Weights of a small mixture-of-experts language model, trained from scratch on English Wikipedia.
Size: width 192, vocabulary 4096.
Experts: 64 ReGLU neurons an expert, 4 picks a token, a sigmoid router.
Training: a variant of Muon for the experts, 509M tokens, 4078 steps.
Below are experts of layer 9 (counted from 0) of a mixture-of-experts language model. Rows are named router (the router's row for the expert) and show model dimensions 96-191. Each number is 128 + 32 x the weight over its row's rms, rounded and kept within 0 to 255.
After each expert's rows: "mostly gets" lists some tokens that are sent to it at least half of the time. This comes from a sample of Wikipedia text that the model never trained on.

# expert 0
router [176 173 170 101 141 152  98  76 129 111 138 147 182  69 106 117 192 142 129 126 124 148 124 119 115 126 164 132 187 180  64 148 105 127 122 126  98 123 139  80 100 134 140 110 111  51 163 112 113 125 118 112 118 136 127 148 129 111  98 130 132  99 112 145 127  76  96  93  99 175 107 195 168 115 181 146 126 136 149 155 135 193  31 178  96 172 107 104 128 100  93 204 129 176 118 173]
mostly gets: " South", " North", " located", " County", " Lake", " York"

# expert 29
router [145 126 132  77 110  97 110 134 137 158 127 155 150 111 117 100 178  84 144 148 127  85 104 144 131 194 173  91 178 186  96 130 120 159 170 123 120 105 137 160  92 134 121  99 118 110  13 116 105 155  98  98 124  83 142 150 110 104  94  96 225 155 109  97 139  79  94 121  87 171  83 174 149 111 170 132 100 161  92  35 133 164 111 110  97 127 177 132 137  81 107 134 120 139 127 121]
mostly gets: " more", " these", " many", " most", " several", " small"

# expert 10
router [107 132 100 154 100  96 123  77 109 143 131 135 117 125 123  88 134  73 114 122 116 104  81 141 141 115 158  91 176 152 122 141 108 134 176  64 120  98 152 191  73 119 169 126 136 108  83 160 168 106 141 155 113 134 148 106 107 110  94 140 170 117  86  95 147 132 144 117  99 193 137 144 137  82 130  65  75 113  86 145 213 162 134 157 113 139 183 122 153 141 101 163 172 108 159 161]
mostly gets: " cl", " sh", " gr", " MPC", " class", "(s"

# expert 14
router [136 138  83 155 151 137 130  54  98 113 108 142  84 115 138  87 136 102 152 111 159 125  97 146 152 160 159 152 148 209  85 140  85 158 159 146  95 114 152  67 128 110 125  84  95 115  43 117 136 127  97 121  77 127 139 138 170 141 103 113 164  87 139 107 205  82 127  50 129 134  95 176 113 101 157 119  88 127 130  52 120 116  96  88 118 116 161 135 169 168  78 167 150 129 142 134]
mostly gets: " would", " took", " could", " up", " served", " down"

# expert 11
router [186 135 160  89 141 169 140  79 102 137 154 164 186 108 150 102  84  66 170 123 162  80 106 124 161 125 150  89 183 146 115  83  83 133 153 105 151 133 141 120 120 136 100 120 130 114  77 164  65 129 117 168  83 171 131 138 120 128 127  61 141 177 121  70 143 114  97 121 173 116 116 131 135 150 167  66 113 152  97 131 125 146 127 129  83 122 143 135 136  58 176 142 104 141 231 154]
mostly gets: " Jos", " Jo", " Marc", " Michael", " Sir", " Robert"

# expert 6
router [152 121 148 118 168 117 105  56 119 162 113 167 155 121 107  97 136 125 152  92 125 130  96 161 146 162 121  98 148 154 105 128 102  95 170  98 167 136 132 174  59 143 153 136 120 119  81 123 112 114 193 136 138  88 115 180  94  53  81 123 151 121 118 122 153 118 143 125 109 169 149 112  69 136 127 161 127 211 132  80 165 116  89 103 123 126 161 151 155 165  74 193 126 147 184 101]
mostly gets: " fl", " s", " sh", " we", " sl", " bl"

# expert 17
router [145 147 176  66 153 102  91 103 148 180 107 172 169  70 131  81 163 109 182 146 149 129 130 139 140 134 186 109 149 158  93 110 118 123 154 119 150 100 175 122 122 111 137  90 166 135 134 125  80 122 124 144  62 107 109 146 125 103 129  82 167 134 153 126  96 126 110  32  81 207 106 181 123 120 170  86 115 106 148 107  95 154 132 130  94 150 118 171 119 131  64 162 116 122 157 172]
mostly gets: "=", " politician", " founded", " appointed", "),", " Best"

# expert 5
router [153 139 128 142 188 148 112  42 164 126 137  99 101 144 172 100 157  90 174 136 115 100 124 146 129 128 160 121 191 142 153 157  57 123 203  48 106  78 119  89  75  84 146 165 142 153  99 156 128  84  87 161  92 161 149 123 131 156 116 163 110 195  82 105 124  97 116 129  85 100 115 142 159 171 140 139 120 148 114  91 140 119 132  94 122  91 131 157 112 140 128 148 109 158 143 167]
mostly gets: " un", "%", "19", " Un", " ident", " mod"

# expert 26
router [142 125 148 165 103 106  67  79 133 137 152 144 137  59 118 109 143  97 111 123 132  96  75 159 135 150  94 110 114 148 130 164 149 127 114 120 131  90 101 145 147 104 161  60 125 104 122 148 121 149 134 160 134  70 142  97 106  80  93 121 210 162 124 132 122 134  87  96 108 124  57 178  97 101 212 137 133 109 102 133  91 129 108 140 126  76 116 141 134 111 125 160 148 101 136 124]
mostly gets: " =\n\n", ")\n\n", "\n\n", ".\n\n", " pro", ").\n\n"

# expert 9
router [143 133 127 109 113 131 115  80 114 172 148 167 174 107 193 151 113  93 135 162 139  97 158 109 182 167 161 134 132 136  83 111  81 167 189 127 117 128 129 159 117 115  59 128 181 115 133 136 105 155 142 113  78 142 178 145  65  87 101 136 163 163 106  88 107  81  59 117  69 128 137 172 161 109 150 103 111 128 109 123 131 129 126  47 115  87 138 128 169 125 102 114 101 143 127 151]
mostly gets: " won", " Award", " Awards", " Best", " Nominated", " winning"

# expert 28
router [156 126 135 118 151 171  73  84 132 152  96 141 133 134 148  81 159 149 143 164 177  94 114 165 172 166  66 115 222 156 147 131 120 129 181 113 173  96 178 156 124 165 164 124 157  95  99 105 129 110 140 112 134 150  99 144  81 139 154 136  83 156 163 170 118 121  64 115 121 117 163  99 125 135 146 146 105 141  68 118 104 165 117  98 131 120 179 122  76 100 109 172 126 138 167 138]
mostly gets: " album", " song", " h", " sw", " Released", " songs"

# expert 15
router [144 113 128 115 162 145 115  72 107 173 161 186 184 136 140  98 184 155 157 136 174  76 154 155 138 135 159  95 108 172  98 121 184  84 158  78  89 123 182 119 102 163 158 198 105 120  89 149 153  87  95 155  81 127 135 166 159 132  93 116 188 127 111 124  78  89  90  50  98 148 100 129 156 116 142 161 111 141  90  79 171 177 111 137 147 147 160 120 153 139  78 135 169 135 138 142]
mostly gets: " public", " prot", " Museum", " loc", " Assembly", " char"

# expert 12
router [128 151 120 111 116 168 142  69 125 154 155  84 142 126 119 115 147  93 190 162 196 104 139 112 167 172 127 108 171 117  83 135 127 181  99 116 157 187 114 140 119 143 123  59 146  69 130 208 134 128  84 142 100 129 147 158 102  89 160 105 136 166 137  94 136 111  78 113  52 139 135 150  79 153 135 114  94 140  91 109 143 142 127 111 126 131 113 192 174 146  77 156 168 131 122 119]
mostly gets: " Cup", " season", " League", " won", " Championship", "ampions"

# expert 24
router [126 134 149  98 170 139 140  74 199 106 138 157 128 127  72 148 131 129 143 139 167  93 158 133 144 175 118 102 156 152 130 117 138 123 128 109 120  71 162 118 142 154 113  97 131 140  81 138 124 143  96 187 146 135 167 103 123  80  69 140 195 123 103 135  71 142  43 115 133 141 104 183  95 150 161  81 101  98  57 113 127 139  80 108 130 120 137  91 137 155 130 133 157 149 133  87]
mostly gets: " Al", " S", " rel", " inter", " al", "Al"

# expert 19
router [144 156 125 109 156 124 115  60 155 151 144 166 178  89  97 120 158 130 122 117 128  55 135 108 131 139 185 112 187 142  68 135 114 129 180 127 110 137 108 119 109 105  73  93 106 134  73 149 152 141 156 113 116 179  98 194 164 152  84 109 110 152 190 144  65  95  91  83 137 102 105 108  82  94 152 173  75 126  74 130 141 131  38 149  73 142 133 159  87  82 123 132 119 132 179 103]
mostly gets: " Col", " pr", " col", " Th", " Lab", " hon"

# expert 27
router [156 153 116 127 119 159  81  66 141 157 128 159 106  90 127 109 151 129 141 145 125  91 115 140 134 136 126 131 144 174 152 152 117 191 141 128 132  98 100 170  70 199 111 105 145 106  13 148  62 114 115 146  93 101 127 130 119 120 135 115 123 101 148 166 135 113 101 114 156 122  88 154 100 131  94 174  52 164 106  89 147 158 152  85 161 107 145 118 109 137 103 217 151 108 161 116]
mostly gets: " c", " b", " played", " death", " died", " her"

# expert 13
router [116 124 121 143 116 163  88  80 127 153  72 124 148 174 138  90 115  93 135 151 131  96 110 115 176 174 169 134 157 170 106 142 117  98 128 156 162 100 164 142 148 155 103 127 171 128  27 130 122 127 137 113  53 129 141 102 102 139 166  86 192 117 145 190 169  91 132  98 138 127 105 152 127 144 162 116  75 130  67 134 155 124  70  71 119 172 145  98 139 135 126 138 167 133  90 152]
mostly gets: " ext", " film", " int", " contin", " album", " vis"

# expert 22
router [126 150 169  97 121  94  86 115 165  82 179 174 150  91 147 133 154  69 124 131 151 117  81 150 149 146 122  91 176 149 116 123  75 186 198 142 124 105 153 151 147  79 183 152 103  51 112 115 156 134  69 164 105 101 116 152 114 101 109 135 153 132 120 130 135 136 114 103 132 148  85 129 148 124 186  52  95 165 128 118 192 170  95 143 116 121 167 169 122 111 119 132 140  99 128 103]
mostly gets: "_{", "CA", " \\", "\\", "_", "FA"

# expert 4
router [140 185 118  69 132 155 108  87  81 119 140 147 137  97 166 138 157  86 154 154 148 121 100 149 145 127 186 142 202 170 107 100  85 128 130 120 125 137 111 138 118 134 165 140 106  50 111 172  80 148 136 146 143 179 135 192 127  99 117 113 147 189 149 126 160 107 115 137 170 142  69 106 107 146 171 122 128 136  91  47 133 192 105  66 120 119 108 145  89 101 135 124 118 178 184 146]
mostly gets: " Mc", " John", " Stev", "ić", " Smith", " Michael"

# expert 3
router [109 122 173  86 122 112 112  42 154 101 140 132 164  91 100 163 160 131 160 133 174  84 114 148 135 146 137 114 142 153 125 151 124 111 115 105 132 102 174 152 139  90 115 159 142 103  95 151 104 153  57  97  94 127 151  75 155 136  68 124 165 167  97 164 215  82 109  81  86 174 141 111 117 137  84 114 113 155 110  90 180 137  74 149 175 142 134 156 108 129 133 160  78 146 133 165]
mostly gets: " cont", " att", " eff", " opp", " resp", " em"

# expert 7
router [128 146  80 102 121 116  94  79 107 187 148 146 105 122 124  80 140  96 147 121 123  72  57 132 101 144 154 112 182 135 121 106  93 202 126 113 193 149 130 108  95  78 123 109 157  81 139 141 120 107 122  91 119 126 120  98 123  97 108 104 158 151 128 140 113 122 105  67 122 158 114 109 116 145 152 136  90 193 136  85 133 169 100  99 110  68 150 158 161  94 115 153 131 167 120 134]
mostly gets: " |\n", " MPC", "|---|---|---|---|\n", " ·", " JPL", "|---|---|---|\n"

# expert 16
router [136 114 124  81 193 104 102  72 144 170  99 107 131 103 102  88 131 105 161 137 171  67 149 136 112 131 124  88 166 128 118 122  83 199 147  84 128 149 121 102 177 148 126 145 189  78  79 123 140 151  50 155  98 133 117 188 133 136  94 113 132 140 155 188 135 119 148  91  80 139 111 188 104 102 141 113 124 109  48  49 145 141 111 153 150  99 160 193 113 116  79 172 118 106 123 170]
mostly gets: " pass", " trad", " sett", " coach", " compet", " support"

# expert 20
router [129 152 128  86 137 154  96  95 113 146 123 159 103 123  95  47 105  71 136 199 165 111 102 121 117 128  98  80 134 140 132  78  86 125 150 113 133 109 135  71  97 154 162 118 154 125  57 138  78 168 118 172 126 127  93 186 119 137  46 115 179 162 112  94 150 148 114 102 109 197 123 126 118 116 132 100 119 126 102  88 189 122  53 118  78 118 112 117 105 140 120 153 101 147 136 148]
mostly gets: " they", " which", " would", " but", " when", " They"

# expert 8
router [126 126 202 124 151 117  92  28 205 181 141  97 137  94 181  83 143  91 164 113 131 152 118 129 134 130 145 112 137 121  98 129  80 118 169 160  81 148 104  90  67 120  74 134  93 127 107 124 117 147 109 117  42 145 156 145 164 121 102 100 161 144 116 119 151 129 143 127 144 109 150 179 102 151 161 135  91 202 145 137 177 126 112 146 158 122 145 168 130  98 113 166 123 155 171 143]
mostly gets: "°N", ".S", " −", "″N", "′", ".C"

# expert 25
router [184 114 133 107 132 130 137  64  78 145 114 120 159 145 105  59 155  87 172 135 176 124  71 129 158 153 165 130 139 153  81  91 126 194 128 103 130 124 176 185 126  96 152 132 138 129 105 175 132 182 177 181 122  86 103 169 128 102  94  85 169 127 117 158 132 124 137  78 157 166 130 111 143 129 161 121 138 199 120 111 152  48 117 128 119 156 146 186 113 155 145 135  99 168 122 164]
mostly gets: " under", " ab", " Con", " rec", " conc", " species"

# expert 31
router [129 111 150 144 168 136 117  71 186 120 128 153 175  84 136  68 179 138 128 113 148 100 111 119 141 155 159  87 131 158 113 113  87 167 122 162 100 109 110  72 160 161 133 142 137 145 136 159 125  77 152 143 116 114 119 149 149 118 135 110 161 102  65  99 114  95  42  95  58 120 103 168 118 106 172 134 116 159 112 192 198 172 115 159  96 133 189 129 128 116  45 132 110 112 114 137]
mostly gets: " University", " south", " north", " President", "See", " Museum"

# expert 23
router [159  85 130  63 113 156 107 106 123 133 107  96 183  82 130  84 131  93 138 114 159 105 100 112 148 131 110 133 177 164  84  73  87 115 136  72 107 143 131 119 111 151 149 147 134  72 129 124  89 114  85 133 140 124 160 145 122 114  95 116 127 145  97 107 122 112 104 131 142 139  99 135 154 120 213  81  70 158 118 123 131 142 111 134  98 133 100 119 162 117 115 148 161 120 163 205]
mostly gets: "á", "ö", "é", "ü", "í", "ä"

# expert 2
router [131 123 122 120 125 110 153  14 181 138 121 139 155 154 118  89 128 125 128  81 138 159  79 160 122 175 168  99 187 143 144 176 116 163 110 115 142 128 110 136 111 165  96  74 154 113  84 151  70 176 118 168 118 153 128 150 156 131 104 118 173 107 168 141 113 151 155 133  91 172 111 168  67 138  83  87 109 144  95  64 124 106 154 109 116 118 149 191 170 132  92 188 107 142 172 101]
mostly gets: " exp", " inj", " g", " sl", " bel", " f"

# expert 30
router [ 98 136 115 102 152 132  78  98 136 127 139 185 126 119 129 124 163  93 149  83 158 127 114 114 124 178 139 106 178 157 107 107  64 168 141 117 101  98 166 140 120 144 138 108 153 147  55 126 118 146 151 158 118 102 127 100 140 104  94 113 186 116 101 129 141  99 101 112  86 162  71 166 133 144 174 154 121 190 102  84 165 151 119 135  96 107 148 160  78 128  81 187 156  96 118 140]
mostly gets: " development", " order", " available", " example", " way", " century"

# expert 21
router [117 175 140  76 125  95 122  66 142 206 156 145 169 109 123  83 136  97 137 134 113 120 144 151 135 151 136  93 141 140 121 131 118 124 119 136 113 108 133  94  90 115  99 141 158 165  99 138  79  86 102  98  89  58 135 138  80 158  65 107 161 155 115 127 128  91 105 143 147 173  73 138 150 162 148 104  65 109 143 125 146 171 101 144 128  52 113 176 149 128 116 173 157 185 153 150]
mostly gets: "°N", " January", " February", "″N", " December", " JPL"

# expert 18
router [116 171 126 138 157 140 103  19 101 132 181 155 118 141 129  95 113 126 160 174  94 141  92  84 112 121 113 129 193 126  96  83  86 137 178  89 195 165 115 130 114 111 161  64 156 119 102 121 118  83  46 132  93 151 114  80 102  97 122 111 162  67 145 174 150 101 109 115 144 137  99 142 174 134 118  90 114 134 139 148 147 194  70 104 110  78 129  98 120  68 121 118 114 113 143  96]
mostly gets: " JPL", " MF", " Votes", " %", " Album", " FW"

# expert 1
router [103 138 131  97 163 138  99  64 180  83 144 191 209 103 125 120 142 129 167 123 108 150  78 118 117 119 153 118 168 148 106 170 140 152 154  92 118 105 146 197 133 112 113 128 151  88  41 152  68 117 132 161 119  65 146 168 150 114  97 134 184 128 137 114 163 112  69  83 101 159 106 114 142 140 186 180 148 147 122  59 165 127  82 130  82 142 126 168 122 157  87 174  80 125 131 117]
mostly gets: " ad", " dist", " sub", " Ad", " med", " par"